Below are experts of layer 5 (counted from 0) of a mixture-of-experts language model. Rows are named router (the router's row for the expert), gate (a neuron's input weights, with its number), up (a neuron's input weights, with its number) and show model dimensions 0-95. Each number is 50 + 12 x the weight over its row's rms, rounded and kept within 0 to 99.
After each expert's rows: "mostly gets" lists some tokens that are sent to it at least half of the time. This comes from a sample of Wikipedia text that the model never trained on.

# expert 1
router:71 54 52 65 51 38 56 54 57 75 62 35 57 58 39 61 82 34 47 44 55 48 51 48 70 40 51 31 34 46 59 59 67 59 43 66 38 45 54 57 39 45 65 51 42 29 56 41 55 61 59 57 30 49 57 42 50 33 72 68 49 64 64 28 55 50 51 70 49 56 38 42 52 47 55 70 41 58 35 51 60 24 57 60 46 59 58 74 38 55 52 34 34 49 39 31
gate0:62 41 57 50 30 46 47 50 61 52 43 47 52 47 56 57 38 41 61 45 50 39 67 76 62 46 61 42 70 51 71 79 63 65 52 58 56 65 68 14 51 40 56 51 42 68 70 38 61 38 44 40 74 50 45 46 43 73 55 52 37 68 48 49 52 62 62 59 33 60 40 58 41 71 42 65 38 32 58 57 44 46 48 51 45 49 54 35 45 42 58 28 49 33 53 62
up0:20 38 51 73 49 44 46 63 35 49 48 51 54 24 61 83 21 51 50 62 54 45 42 51 51 28 52 32 42 33 59 40 64 45 55 70 45 39 31 56 57 54 45 66 41 68 74 44 55 50 64 47 56 44 46 37 40 54 45 41 36 50 54 31 44 46 57 51 32 39 67 57 47 59 33 59 44 62 49 54 44 38 47 33 32 35 60 43 54 25 41 39 51 59 45 43
mostly gets: " while", " because", " although", " though", " but", " those"

# expert 233
router:55 54 47 49 51 36 51 58 60 21 60 43 41 19 46 51 32 76 34 48 76 62 48 57 50 38 28 40 45 53 34 65 48 47 58 58 48 37 59 46 52 59 40 62 40 77 49 58 59 61 50 44 51 42 44 35 70 50 37 56 43 36 57 73 71 51 56 59 56 45 62 33 22 48 68 49 51 47 50 68 55 65 63 33 49 36 42 61 69 58 47 49 60 64 57 43
gate0:65 42 39 64 45 51 65 46 59 37 59 70 51 45 41 74 68 45 38 27 49 52 40 42 41 39 39 39 31 57 57 41 46 38 38 53 68 47 48 39 49 37 60 56 28 59 56 49 52 48 34 77 37 38 32 65 50 53 62 63 48 64 53 68 43 44 45 66 33 36 63 54 76 54 62 50 52 47 53 33 58 42 47 38 41 48 58 79 41 53 43 53 23 61 32 37
up0:30 62 64 35 54 31 56 67 57 44 43 59 53 51 51 54 50 51 54 41 54 53 63 72 55 48 59 58 45 57 59 40 48 46 54 40 44 53 61 81 62 49 53 35 53 63 70 43 66 39 68 54 54 42 54 53 45 63 32 34 51 63 54 31 36 84 69 55 59 45 60 43 60 51 52 47 42 25 41 37 29 50 63 35 53 36 46 11 41 53 61 43 37 39 49 62
mostly gets: "Scientific", " Genus", " Animalia", " Occupations", " Born", " Species"

# expert 2
router:34 40 40 76 54 39 38 61 71 20 65 68 42 47 42 52 44 50 49 31 40 53 46 65 37 14 62 69 65 42 63 70 39 52 60 57 49 37 65 48 59 57 58 38 58 53 47 46 68 53 50 52 48 52 52 46 71 42 39 58 60 42 59 39 23 53 50 59 52 44 64 61 49 41 54 43 48 55 47 51 57 40 56 50 63 24 60 76 58 37 53 71 38 57 36 54
gate0:50 56 54 72 34 44 50 49 25 47 57 46 58 54 58 58 45 61 24 29 36 72 68 33 35 57 42 46 50 63 55 47 33 45 44 43 40 66 35 37 55 60 44 57 43 45 32 35 51 64 48 50 49 46 34 56 44 52 32 29 74 52 33 54 66 21 31 52 44 48 43 44 55 63 63 67 44 39 45 60 58 51 47 69 47 49 63 41 21 34 50 67 67 52 53 47
up0:46 26 39 50 33 38 39 37 64 57 39 62 46 48 50 55 47 30 46 47 26 64 42 52 49 43 55 62 48 60 37 34 54 76 47 35 55 55 43 40 41 51 37 29 46 48 68 53 39 58 46 52 68 61 55 42 45 26 45 51 42 37 65 60 65 42 31 52 56 45 46 69 25 51 55 45 46 68 55 37 64 71 44 35 34 47 33 42 46 71 43 53 57 63 71 78
mostly gets: " Binomial", " Coordinates", " While"

# expert 170
router:45 46 52 22 34 61 49 50 48 47 43 55 39 65 46 37 55 37 73 35 40 46 55 61 60 76 50 37 35 34 53 43 44 66 30 39 59 27 75 62 55 33 62 34 65 67 57 62 61 35 48 59 59 39 44 52 50 48 47 34 40 55 54 52 33 31 49 60 50 81 50 57 57 52 54 57 54 46 37 44 57 74 40 54 44 53 61 43 59 66 58 34 64 41 37 71
gate0:41 65 19 49 47 52 43 42 57 44 59 30 62 44 53 48 63 37 59 43 66 59 52 35 54 57 62 74 52 66 60 35 40 57 42 40 56 62 48 46 31 56 56 47 41 34 58 47 55 24 60 46 51 39 47 55 67 66 41 73 59 58 67 27 49 68 35 31 39 48 55 55 58 65 43 44 51 30 62 60 27 62 38 58 70 61 68 35 29 43 56 47 40 41 56 53
up0:44 48 44 54 54 57 51 44 58 57 51 60 53 48 47 36 36 39 56 48 39 43 33 44 54 41 51 51 47 42 45 76 60 34 58 65 59 33 55 47 61 64 43 48 51 42 60 69 69 16 50 39 59 42 72 72 29 43 53 56 61 50 80 39 48 77 46 33 48 64 43 67 56 49 24 63 47 44 51 50 39 41 47 49 39 66 60 38 68 33 45 41 73 29 54 58
mostly gets: " Like", "At", " at", " von", " Les", "у"

# expert 130
router:46 59 55 48 36 43 49 44 51 58 47 68 57 59 36 45 49 56 63 59 59 43 47 48 42 70 29 68 64 52 23 31 53 54 77 49 44 64 34 46 68 33 29 61 59 49 57 21 52 29 67 36 45 54 55 57 40 42 59 54 45 35 33 44 46 30 59 45 65 48 52 50 64 52 30 32 79 41 36 52 43 39 51 55 48 54 34 42 44 39 59 32 45 70 40 40
gate0:57 59 52 52 64 46 45 39 34 57 42 57 62 28 42 33 44 60 51 35 52 58 75 53 55 60 57 45 39 42 59 50 47 54 24 40 60 24 60 34 39 53 61 34 47 46 37 57 42 49 40 24 52 53 74 34 63 29 45 29 49 59 70 47 49 38 43 34 41 36 21 52 54 44 43 49 51 72 46 62 45 46 50 34 56 62 36 69 47 52 25 45 39 55 66 59
up0:68 64 56 44 34 65 70 40 37 54 48 33 30 50 41 40 42 42 37 49 57 49 85 57 29 72 54 60 43 64 50 44 48 59 50 56 44 36 63 57 51 47 58 39 49 38 47 43 60 26 42 32 59 49 45 26 46 31 25 41 61 51 57 46 42 50 43 49 55 34 36 42 48 49 58 19 60 47 39 59 46 45 53 57 43 51 56 54 22 38 68 58 76 50 57 61
mostly gets: " water", " traffic", "bra", " surface", "iga", " gas"

# expert 211
router:63 58 40 30 48 66 41 58 55 48 42 56 45 53 45 32 64 45 48 34 43 40 49 55 39 52 57 51 38 74 47 66 43 58 36 51 28 49 76 67 54 56 61 60 63 36 51 41 54 37 43 60 64 39 48 51 50 62 32 35 48 56 52 52 63 22 58 65 60 57 72 38 47 57 66 43 43 66 38 86 30 50 54 52 74 31 45 39 63 50 57 63 39 56 55 66
gate0:63 62 39 43 52 48 35 37 46 57 48 56 53 60 59 39 33 48 16 57 55 42 48 28 49 62 44 46 45 69 70 40 32 63 32 55 35 55 54 57 54 51 56 57 57 33 62 38 45 52 49 64 33 55 72 57 66 62 47 37 59 77 32 30 59 41 70 48 42 32 52 58 55 48 36 55 65 40 43 42 62 52 40 32 67 41 69 45 61 72 40 54 50 53 71 54
up0:29 47 43 80 60 44 61 73 48 37 47 42 30 38 43 59 57 41 57 62 42 55 67 87 50 65 27 63 40 24 39 54 56 37 57 25 63 61 53 28 42 34 43 46 61 48 59 56 40 35 45 55 31 57 56 62 37 60 56 44 62 28 54 63 44 56 57 51 43 58 50 53 56 66 46 49 46 54 69 43 51 38 55 61 52 51 35 66 64 41 59 44 43 40 42 58
mostly gets: " cor", " Ne", " ter", " Pe", " Animalia", " hor"

# expert 164
router:50 65 47 41 48 70 69 34 67 53 40 57 60 67 52 39 60 50 61 41 52 46 43 37 64 45 56 45 43 67 64 46 32 70 41 50 49 44 70 51 34 34 74 29 53 55 45 52 51 28 51 59 61 36 32 22 40 44 29 49 44 48 54 50 40 50 38 51 45 59 33 75 44 50 52 60 50 55 31 55 30 77 53 52 44 50 62 38 58 64 50 48 81 47 55 63
gate0:39 54 44 40 42 64 53 54 46 47 54 55 58 68 55 64 52 45 44 57 40 66 63 74 42 40 40 37 33 41 46 52 32 51 53 46 69 48 60 68 44 59 47 54 18 55 34 46 37 62 51 26 35 57 62 66 56 70 61 45 45 43 34 62 32 48 42 67 47 48 52 30 22 73 45 78 48 38 54 49 64 53 44 44 27 60 59 56 42 60 41 55 52 54 44 25
up0:58 70 48 41 45 46 60 58 64 63 50 67 51 71 51 48 50 37 43 38 41 56 52 67 58 59 56 42 34 61 28 38 56 63 31 48 56 40 50 49 42 43 35 38 49 45 38 62 52 30 37 46 45 34 33 45 57 58 46 69 20 44 36 44 54 32 32 67 43 35 62 46 40 43 54 75 64 45 54 59 53 37 48 65 36 23 61 42 39 48 42 49 75 24 49 62
mostly gets: " Les", "enh", " von", "ronic", "ones", " Ad"

# expert 160
router:30 36 33 55 55 75 36 54 46 36 43 55 58 42 45 34 58 66 68 28 66 50 36 45 50 55 43 52 37 52 59 63 36 45 48 31 40 34 54 53 53 43 72 33 64 38 69 57 70 48 46 50 56 25 55 47 53 50 36 44 32 30 53 51 34 43 48 66 52 61 52 67 46 67 61 34 41 39 28 59 48 71 51 35 55 37 51 31 68 46 51 48 74 48 49 54
gate0:80 67 32 55 40 45 46 47 57 56 70 56 43 47 56 55 37 48 48 47 68 33 47 47 63 66 58 47 55 49 48 32 48 53 64 52 48 48 44 46 53 30 32 33 44 62 48 40 43 36 41 27 72 46 56 44 50 30 77 44 46 61 60 36 54 57 35 41 66 46 43 33 43 44 44 43 47 42 64 40 52 59 51 36 31 55 74 40 39 58 39 23 29 25 48 66
up0:52 53 38 37 57 60 49 44 54 50 56 50 41 29 56 16 25 53 44 45 55 46 53 46 83 58 64 53 42 53 48 61 51 71 42 43 48 50 39 53 64 38 56 37 38 52 58 59 63 34 68 38 63 33 38 61 51 53 41 33 48 50 48 54 47 74 25 43 71 62 63 51 42 40 48 25 38 73 32 65 37 34 62 62 47 50 40 54 34 46 52 61 46 40 48 69
mostly gets: " Like", "\\", " 978", " www", " Les", " Hotel"

# expert 185
router:65 40 19 43 51 44 47 70 66 49 46 21 48 56 57 28 41 55 51 51 41 27 47 68 36 52 42 45 47 68 62 73 26 51 30 35 45 38 65 57 48 50 42 49 45 55 55 48 70 38 39 60 57 51 49 41 44 39 33 56 53 33 52 56 54 61 41 45 49 54 56 64 46 40 82 39 50 45 27 45 44 75 57 48 55 49 45 25 61 58 50 68 56 36 50 41
gate0:63 58 47 43 41 41 41 44 58 32 57 34 54 54 31 58 52 65 34 63 55 55 54 32 58 80 50 58 77 44 41 28 42 49 53 55 62 58 46 23 28 47 49 62 41 65 48 51 77 44 64 57 67 64 62 36 47 53 53 48 26 43 65 35 41 49 47 79 40 61 51 43 59 42 32 61 47 50 55 55 47 50 25 67 33 40 67 48 61 43 44 52 53 45 44 51
up0:69 57 55 46 43 48 69 57 72 37 34 41 62 36 37 31 41 58 43 39 31 49 48 23 53 41 51 54 55 47 27 53 65 62 41 42 46 45 52 38 62 42 31 50 24 55 63 39 53 62 61 68 21 72 60 45 49 37 36 52 34 57 48 57 40 68 44 59 27 64 55 58 52 67 60 56 49 30 39 52 32 68 38 45 69 41 60 60 46 46 45 55 61 53 49 45
mostly gets: " dis", " aut", " Ad", "Ab", "enh", " un"

# expert 35
router:72 53 52 45 33 56 41 39 53 32 75 42 58 39 40 39 38 55 59 33 43 51 44 54 39 50 27 47 52 36 39 67 60 50 66 67 49 47 54 67 56 60 43 41 54 66 52 42 60 67 46 33 27 60 49 56 64 71 44 75 44 57 39 51 64 56 53 33 44 47 53 35 59 73 61 60 29 53 58 52 39 41 35 36 60 34 60 71 58 64 50 44 42 76 67 41
gate0:56 41 36 54 49 70 57 23 60 38 46 53 47 73 52 71 41 70 26 41 56 45 53 40 65 68 48 42 24 51 45 40 48 45 49 53 48 39 47 48 38 44 45 36 36 55 61 23 52 52 47 62 60 26 51 41 38 32 57 59 48 73 60 66 40 48 43 69 61 48 22 58 50 54 67 74 44 42 42 75 67 59 45 56 46 50 37 43 55 45 51 43 51 43 69 50
up0:46 52 40 64 52 41 58 47 42 55 51 54 80 35 64 56 40 56 47 66 70 43 40 36 54 76 58 40 59 49 68 47 54 41 69 53 33 67 62 45 45 49 56 62 53 64 55 24 67 36 62 63 63 62 44 58 52 51 56 64 57 71 50 36 54 63 59 51 38 43 55 75 48 30 50 33 34 21 30 78 48 63 50 46 60 30 45 47 57 53 47 42 53 45 45 55
mostly gets: " Coordinates", " Binomial", "DST", " Phylum", " Founded", "Japanese"

# expert 66
router:46 42 40 55 76 55 34 73 40 40 45 35 35 40 47 57 45 62 61 35 47 41 50 62 52 51 26 62 42 69 37 69 41 40 54 55 44 38 67 63 50 61 54 66 61 50 47 70 72 34 34 55 58 50 34 56 49 51 46 50 41 33 48 47 42 45 51 54 64 69 43 54 29 53 67 37 45 58 43 64 27 57 58 66 62 53 32 26 82 42 48 62 49 44 60 50
gate0:69 54 56 54 32 34 53 53 43 59 55 25 55 48 68 57 40 45 22 82 44 71 55 68 47 52 35 59 65 43 54 59 49 73 43 51 48 54 49 60 34 58 40 46 45 74 50 42 28 44 56 35 46 54 52 27 38 46 33 51 61 65 50 59 75 36 38 38 51 44 37 52 55 40 47 58 36 33 38 43 82 68 59 56 44 56 51 46 40 53 48 56 58 55 43 49
up0:58 60 47 52 55 68 46 50 53 46 56 52 52 62 56 39 62 51 74 46 34 45 30 48 37 42 69 28 55 52 61 59 30 42 47 18 65 35 54 54 51 44 49 33 37 45 48 56 54 40 59 50 41 41 40 68 62 57 78 62 51 59 48 48 52 54 58 60 42 56 50 44 43 50 59 30 63 59 59 37 47 49 55 75 72 81 59 64 25 53 63 33 41 24 54 59
mostly gets: " rest", " Sz", " Micro", " Gr", " In", " Vol"

# expert 21
router:56 61 35 28 52 68 51 38 52 64 27 54 62 55 62 46 53 56 70 42 50 27 58 54 49 62 48 58 47 63 58 63 40 73 33 52 61 32 71 47 32 48 64 36 68 62 53 70 61 36 29 44 65 33 40 52 24 42 35 50 60 41 51 41 43 53 43 53 54 71 44 68 49 49 65 47 52 47 44 69 35 70 49 46 43 63 47 41 52 52 33 46 42 33 43 69
gate0:44 60 46 42 56 73 49 37 71 25 22 58 45 55 62 62 59 58 43 53 53 39 71 42 53 43 64 65 45 70 66 57 41 54 29 58 54 50 55 53 62 33 57 50 46 65 42 62 46 50 43 52 59 40 54 44 66 79 36 55 57 37 57 72 63 59 38 37 46 38 59 66 37 53 60 54 53 29 64 47 59 71 47 55 30 38 49 65 28 40 49 67 46 34 58 56
up0:46 62 45 47 50 62 55 55 65 48 42 79 56 66 63 54 52 67 33 50 63 22 65 40 41 60 61 48 58 52 74 60 54 49 46 58 67 46 52 39 21 51 47 50 63 73 52 46 21 52 49 62 63 59 49 38 56 45 36 45 75 59 46 50 44 60 40 24 63 55 57 49 54 66 50 55 39 49 69 54 56 49 58 69 53 62 49 85 38 59 41 65 48 45 42 56
mostly gets: " Jack", " Thomas", " Smith", " McC", " Richard", " Williams"

# expert 145
router:37 41 56 49 58 48 46 59 47 40 44 35 44 49 47 77 51 59 33 57 64 41 69 52 63 53 34 71 53 50 43 78 64 32 48 74 32 38 62 62 53 56 63 69 66 31 54 71 63 36 53 37 57 47 38 49 47 27 38 57 46 29 72 30 42 50 42 53 62 59 56 41 44 51 56 64 34 27 24 46 46 64 60 52 47 50 59 44 51 51 62 44 35 48 53 48
gate0:73 55 54 43 53 60 50 53 29 47 29 41 76 37 54 70 55 45 64 28 59 66 56 43 46 57 54 62 63 60 54 55 63 45 58 65 47 52 58 42 39 65 54 60 52 46 55 61 55 58 57 52 48 42 68 41 48 34 54 21 37 38 69 40 23 36 50 73 55 69 39 47 41 57 58 55 74 25 48 45 38 58 56 54 45 56 53 42 66 59 72 58 32 65 61 43
up0:67 33 55 62 55 47 43 39 17 51 43 35 40 42 28 60 38 49 46 40 48 45 34 35 47 55 36 50 41 58 44 46 54 62 31 58 41 62 63 54 81 61 47 51 43 60 37 53 57 69 58 56 41 60 46 58 34 47 49 47 48 73 66 55 47 37 58 70 42 45 44 63 48 86 51 47 59 25 37 58 51 67 40 55 62 53 48 52 74 56 35 68 44 67 50 53
mostly gets: " However", " inf", " exp", " adj", " ref", " dec"

# expert 151
router:58 48 46 39 59 37 58 50 51 59 33 42 34 57 65 48 46 65 34 44 41 58 52 44 34 53 44 76 52 76 38 57 57 42 29 25 62 49 52 69 55 45 48 55 76 31 56 64 77 33 31 75 53 59 53 30 53 59 40 63 49 36 51 60 67 44 37 56 46 45 47 40 45 56 52 64 58 25 47 64 58 51 53 62 30 40 59 43 43 41 66 61 53 55 67 42
gate0:63 67 41 65 48 48 61 73 40 41 32 39 55 45 46 62 67 51 49 38 36 46 28 54 23 81 53 56 68 28 35 60 51 38 82 30 43 47 38 62 74 47 43 55 46 43 78 40 40 46 51 30 42 65 50 67 51 48 42 55 61 29 48 49 58 58 44 67 48 63 54 66 47 62 50 63 44 53 47 59 54 42 38 45 38 48 45 45 46 53 55 47 54 62 67 48
up0:47 41 49 49 59 64 57 46 61 62 52 37 28 49 59 45 19 51 55 62 54 37 72 42 58 46 67 53 62 64 49 68 57 52 40 65 33 47 59 36 45 65 58 56 43 50 55 43 55 24 36 53 47 54 52 33 47 56 70 62 31 66 65 65 39 64 50 41 48 54 60 39 47 46 30 31 46 34 50 32 54 40 57 66 38 49 58 33 77 44 57 39 55 21 38 32
mostly gets: " cl", " thr", " inf", " prec", " aff", " br"

# expert 140
router:48 62 46 30 49 53 44 58 24 69 32 53 50 48 50 37 37 49 29 63 50 46 43 53 53 54 51 39 32 62 44 45 28 51 41 45 37 58 58 68 58 29 38 71 71 40 51 61 38 30 56 62 66 64 62 35 48 36 31 41 41 42 54 44 48 22 57 41 63 56 64 68 59 64 37 54 41 47 40 42 59 74 44 67 49 51 38 42 64 24 58 59 60 47 52 54
gate0:42 58 59 47 41 52 38 60 48 31 64 60 37 68 30 60 46 66 55 39 53 26 42 62 76 69 38 49 51 61 46 55 54 56 50 77 68 63 18 40 38 60 68 61 51 52 55 23 54 46 28 50 31 59 66 46 59 26 55 71 42 56 54 35 59 38 61 35 62 62 43 51 46 48 37 44 58 48 57 31 46 49 51 46 52 59 47 56 42 62 43 68 47 45 40 60
up0:67 36 46 39 24 56 46 44 58 60 46 37 53 36 62 43 42 41 45 51 48 52 50 40 31 30 69 42 42 62 40 63 66 47 36 17 38 65 56 50 65 30 48 29 43 35 70 77 62 58 65 49 51 56 37 38 41 44 27 38 49 59 35 56 39 66 26 46 52 52 69 41 46 43 54 37 41 50 40 61 37 48 53 62 35 48 42 49 38 52 58 34 48 61 49 39
mostly gets: " prec", " inf", " sp", " exp", " adm", " un"

# expert 251
router:50 48 39 49 62 55 26 73 52 55 44 45 44 61 49 46 55 56 64 51 46 46 67 57 46 59 46 60 47 65 38 68 46 53 47 47 56 31 74 67 40 70 45 49 63 35 46 71 67 34 51 52 56 47 42 54 21 32 35 47 56 23 63 36 56 45 55 67 58 73 42 59 30 51 66 54 41 38 23 66 36 66 45 42 51 42 47 26 70 50 55 47 51 56 52 62
gate0:37 51 46 50 71 34 63 55 51 42 36 73 47 70 77 41 54 54 40 52 60 47 33 46 57 42 39 55 25 53 61 34 44 46 35 33 55 54 63 57 50 52 73 56 59 55 55 56 34 36 34 45 59 51 59 29 81 43 67 26 54 50 65 49 43 55 37 34 42 38 67 48 53 42 41 55 60 45 54 55 55 38 39 61 29 25 61 57 45 32 42 57 64 35 55 52
up0:58 75 43 57 29 37 66 53 65 36 47 49 58 40 63 42 44 34 67 68 54 51 54 48 45 52 35 55 57 39 48 51 62 54 37 49 48 56 59 47 63 41 70 59 50 31 53 70 46 32 66 46 47 50 51 35 60 58 45 35 45 32 40 61 68 59 59 62 31 59 54 22 45 35 55 43 46 55 45 77 40 29 49 43 39 57 64 41 33 40 38 20 67 57 64 65
mostly gets: " Ne", " cor", " Pe", " hor", " prov", " Tu"

# expert 6
router:36 45 67 50 52 62 57 53 58 21 54 53 50 33 48 72 68 39 62 33 60 45 57 51 70 47 37 49 32 36 56 49 37 46 52 55 68 46 63 59 54 30 69 70 40 67 51 47 41 63 65 65 58 34 56 46 67 48 59 42 35 49 60 36 31 71 47 31 72 75 60 37 56 34 59 48 48 63 58 44 53 66 64 55 33 46 55 51 63 66 53 36 44 37 48 47
gate0:58 79 66 44 67 57 58 37 29 38 56 27 69 36 67 70 41 43 54 43 49 38 71 49 70 52 35 54 52 68 64 38 48 50 42 53 61 70 36 61 48 50 49 43 42 54 56 49 61 47 58 48 45 40 29 47 35 55 51 25 36 47 57 33 47 72 28 31 39 56 46 48 55 46 37 62 40 44 56 49 43 46 42 51 65 73 55 60 35 62 46 71 36 64 52 56
up0:70 73 78 53 39 51 52 38 56 57 50 61 74 60 66 64 59 40 58 38 51 41 67 57 71 52 55 44 50 53 50 37 59 55 49 58 67 72 30 61 43 30 48 29 45 63 46 41 49 47 54 66 36 60 31 44 31 50 43 41 63 48 52 50 40 65 44 36 51 46 38 46 56 32 31 46 50 43 75 46 53 42 53 68 65 76 57 57 42 54 44 77 44 49 34 59
mostly gets: " while", "loan", " &", " but", " Votes", " or"

# expert 54
router:57 39 52 66 56 45 13 50 24 35 57 44 57 60 43 73 61 52 66 44 43 39 61 69 50 46 31 49 69 52 46 43 53 56 62 29 46 36 50 71 67 59 51 52 51 30 63 61 61 41 44 47 40 53 39 63 59 27 76 28 51 54 35 47 62 56 45 71 52 54 36 33 51 42 49 51 53 37 41 41 61 69 49 41 45 36 56 45 51 40 42 49 34 60 63 36
gate0:49 55 34 53 70 69 52 52 61 48 60 38 55 53 48 70 43 45 48 47 42 32 69 61 41 36 53 55 43 40 53 37 24 45 39 54 51 65 51 44 55 38 38 36 54 40 34 36 38 46 51 37 29 58 54 69 71 52 42 49 37 60 45 59 53 45 27 46 60 36 43 62 75 57 56 44 39 52 58 42 27 64 65 67 34 36 40 54 35 64 25 57 54 21 58 43
up0:54 54 77 43 35 46 49 44 44 44 43 52 39 69 36 31 51 45 45 25 44 54 26 26 35 53 51 36 43 41 43 48 68 60 63 45 69 24 53 37 53 31 31 37 39 52 38 67 46 29 48 61 57 66 34 35 50 59 58 71 51 57 54 53 31 51 54 46 60 55 46 46 39 37 34 45 60 49 68 44 62 29 37 32 46 65 55 51 40 49 44 62 69 65 54 46
mostly gets: " whom", " though", " although", " but", "Note", " get"

# expert 70
router:49 50 34 51 65 40 42 43 61 46 58 49 27 36 48 65 51 59 43 49 54 53 63 38 60 57 45 61 46 56 57 56 42 59 47 61 45 52 78 44 45 63 62 53 47 63 50 53 48 36 38 63 55 28 48 76 51 64 32 41 47 60 34 45 63 57 78 39 59 73 48 31 50 65 64 41 34 67 38 61 31 42 54 38 70 35 58 20 50 47 39 75 52 47 50 68
gate0:64 47 70 27 48 74 47 66 70 59 66 69 54 59 78 41 33 60 71 54 55 57 56 63 47 60 68 46 73 45 39 58 35 45 47 61 61 54 41 38 26 48 60 48 41 43 49 52 59 62 32 37 51 35 63 62 63 56 54 56 31 31 50 44 53 60 59 72 49 44 49 56 65 74 44 51 38 45 55 43 37 48 47 62 41 61 69 40 43 61 44 47 56 37 35 66
up0:35 40 56 54 38 47 44 53 52 36 43 43 54 34 32 54 53 34 56 26 38 57 84 60 56 45 43 44 61 59 28 48 51 67 58 67 61 65 60 53 64 61 36 64 55 43 53 70 61 41 46 63 45 57 48 81 43 52 46 41 42 43 51 54 32 39 66 33 26 38 50 33 46 48 29 63 43 57 68 51 58 17 62 37 35 54 48 58 46 57 42 48 37 45 54 47
mostly gets: " Conservative", " mental", " Labour", " Communist", " US", " José"

# expert 235
router:68 53 39 61 53 48 64 49 71 21 70 59 33 45 63 49 68 39 57 52 38 37 35 38 74 41 44 42 46 61 50 61 50 58 57 34 55 68 68 62 62 49 55 55 57 50 41 37 39 31 57 59 39 54 66 46 49 48 52 56 69 64 40 53 23 38 50 52 66 68 78 53 42 64 40 48 39 54 42 55 48 47 58 42 64 23 59 58 49 43 39 80 44 43 42 42
gate0:54 65 47 42 43 45 53 39 24 61 22 28 48 66 39 50 42 41 54 56 53 56 43 63 28 30 59 61 56 53 28 44 65 52 44 70 39 52 34 60 50 56 52 33 71 53 47 49 42 43 51 60 36 68 43 48 58 57 34 41 61 59 53 55 52 21 26 51 23 42 48 74 69 46 54 65 63 59 55 60 43 71 57 47 53 52 48 40 39 56 47 50 69 48 49 70
up0:50 58 52 45 39 24 63 42 53 51 53 54 58 56 32 59 62 37 52 80 51 50 62 57 59 58 53 65 44 67 45 52 54 56 45 61 49 45 55 42 42 40 75 38 53 45 51 39 42 31 52 49 66 38 35 36 23 49 52 68 70 54 41 67 63 57 56 39 56 68 42 59 47 43 74 33 31 71 44 64 58 62 69 40 63 49 40 47 37 77 45 51 52 46 27 62
mostly gets: "Scientific", " Socorro", " Majority"

# expert 206
router:70 68 32 27 37 63 36 55 52 60 50 43 52 83 65 35 47 53 49 65 45 46 44 54 58 59 48 50 36 69 49 63 33 54 42 38 50 56 70 60 26 48 52 44 73 41 57 69 54 34 49 47 59 46 49 59 38 45 27 61 54 44 53 49 70 49 58 53 57 75 40 68 43 46 70 42 43 59 29 66 40 66 35 64 54 34 53 30 55 49 55 46 60 40 45 53
gate0:60 46 57 42 73 40 68 49 72 31 50 53 40 51 45 61 62 40 51 68 35 38 41 59 46 56 40 74 80 62 78 67 61 62 47 65 51 58 37 51 45 53 55 46 55 44 43 45 75 39 62 37 21 42 32 55 53 47 67 42 70 63 35 47 68 63 42 19 38 56 44 59 53 47 56 51 56 52 63 67 50 41 58 57 52 41 47 59 45 46 48 44 45 42 65 54
up0:36 82 40 46 44 54 60 52 64 43 57 58 66 62 52 63 67 62 55 54 43 26 67 61 52 46 62 41 52 61 56 58 53 58 39 71 37 42 56 62 48 38 59 77 43 58 69 40 54 57 24 49 69 46 46 53 31 48 41 43 46 45 38 48 24 71 36 37 49 55 45 66 74 59 40 60 46 36 45 49 54 47 45 54 62 75 48 54 61 76 50 57 46 43 30 58
mostly gets: " cor", " Ne", " Pe", " Pun", " Tu", " su"

# expert 93
router:39 43 38 34 50 49 62 43 59 37 60 44 29 53 45 63 38 44 41 39 31 50 66 68 37 46 46 73 58 46 49 54 55 74 62 62 50 27 46 31 48 47 69 58 56 55 33 72 52 34 26 44 60 40 58 71 68 45 41 64 39 36 48 36 71 56 64 49 61 41 42 51 43 53 53 54 47 54 61 44 44 54 36 32 36 24 63 55 53 48 54 73 70 47 37 52
gate0:59 67 48 39 45 51 48 44 44 40 47 56 45 50 49 55 48 52 23 33 42 49 45 77 47 53 28 54 49 56 49 38 36 42 62 56 37 60 48 37 70 71 50 30 52 34 50 47 58 61 45 50 72 46 55 64 83 42 43 34 58 44 37 73 62 63 51 24 58 35 67 26 55 36 42 46 37 56 49 46 68 42 31 34 63 33 55 58 49 46 62 62 47 61 64 41
up0:60 22 50 40 44 37 37 47 51 53 52 51 38 45 48 52 43 46 40 32 41 54 64 46 62 42 67 57 77 49 41 39 63 36 65 50 64 60 40 61 35 48 67 28 38 78 39 45 44 59 51 38 50 30 48 60 40 59 47 44 50 41 63 53 48 40 50 44 72 55 21 40 69 56 52 59 79 55 73 40 70 39 34 41 51 43 53 47 47 46 40 76 64 55 37 47
mostly gets: " located", "の", " died", " announced", " JPL", " Conservative"

# expert 39
router:45 57 51 27 37 53 55 26 59 54 18 56 60 54 55 47 53 43 66 46 69 39 59 47 55 61 52 43 45 57 60 45 51 56 43 51 57 37 60 34 40 25 61 38 75 60 52 57 36 45 32 48 70 33 41 43 30 53 56 48 61 36 41 51 28 52 70 49 66 54 33 68 48 35 46 53 49 62 66 45 38 61 51 52 51 42 63 42 46 61 50 25 51 25 34 71
gate0:28 53 29 47 51 60 48 58 71 27 35 79 41 43 57 65 41 50 47 49 49 52 56 35 53 47 76 46 43 55 53 54 55 61 60 40 53 44 49 48 57 39 55 33 55 52 51 39 21 58 53 48 31 67 56 62 73 57 26 58 54 51 30 67 47 40 72 22 32 57 51 32 60 59 52 52 47 60 52 61 74 64 45 67 43 55 70 46 47 52 34 47 45 53 41 43
up0:30 40 35 68 53 27 48 48 43 62 45 66 54 55 55 50 51 53 58 63 39 58 44 53 54 16 46 46 42 37 46 60 35 51 38 53 50 59 38 51 59 52 68 54 58 54 56 58 49 48 38 31 44 52 72 37 39 46 27 29 53 39 39 57 28 50 43 59 48 45 20 55 59 37 42 45 25 71 35 30 40 31 60 36 71 46 42 47 48 65 56 40 42 31 54 34
mostly gets: " Richard", " Williams", " Stephen", " Smith", " Wilson", " Harris"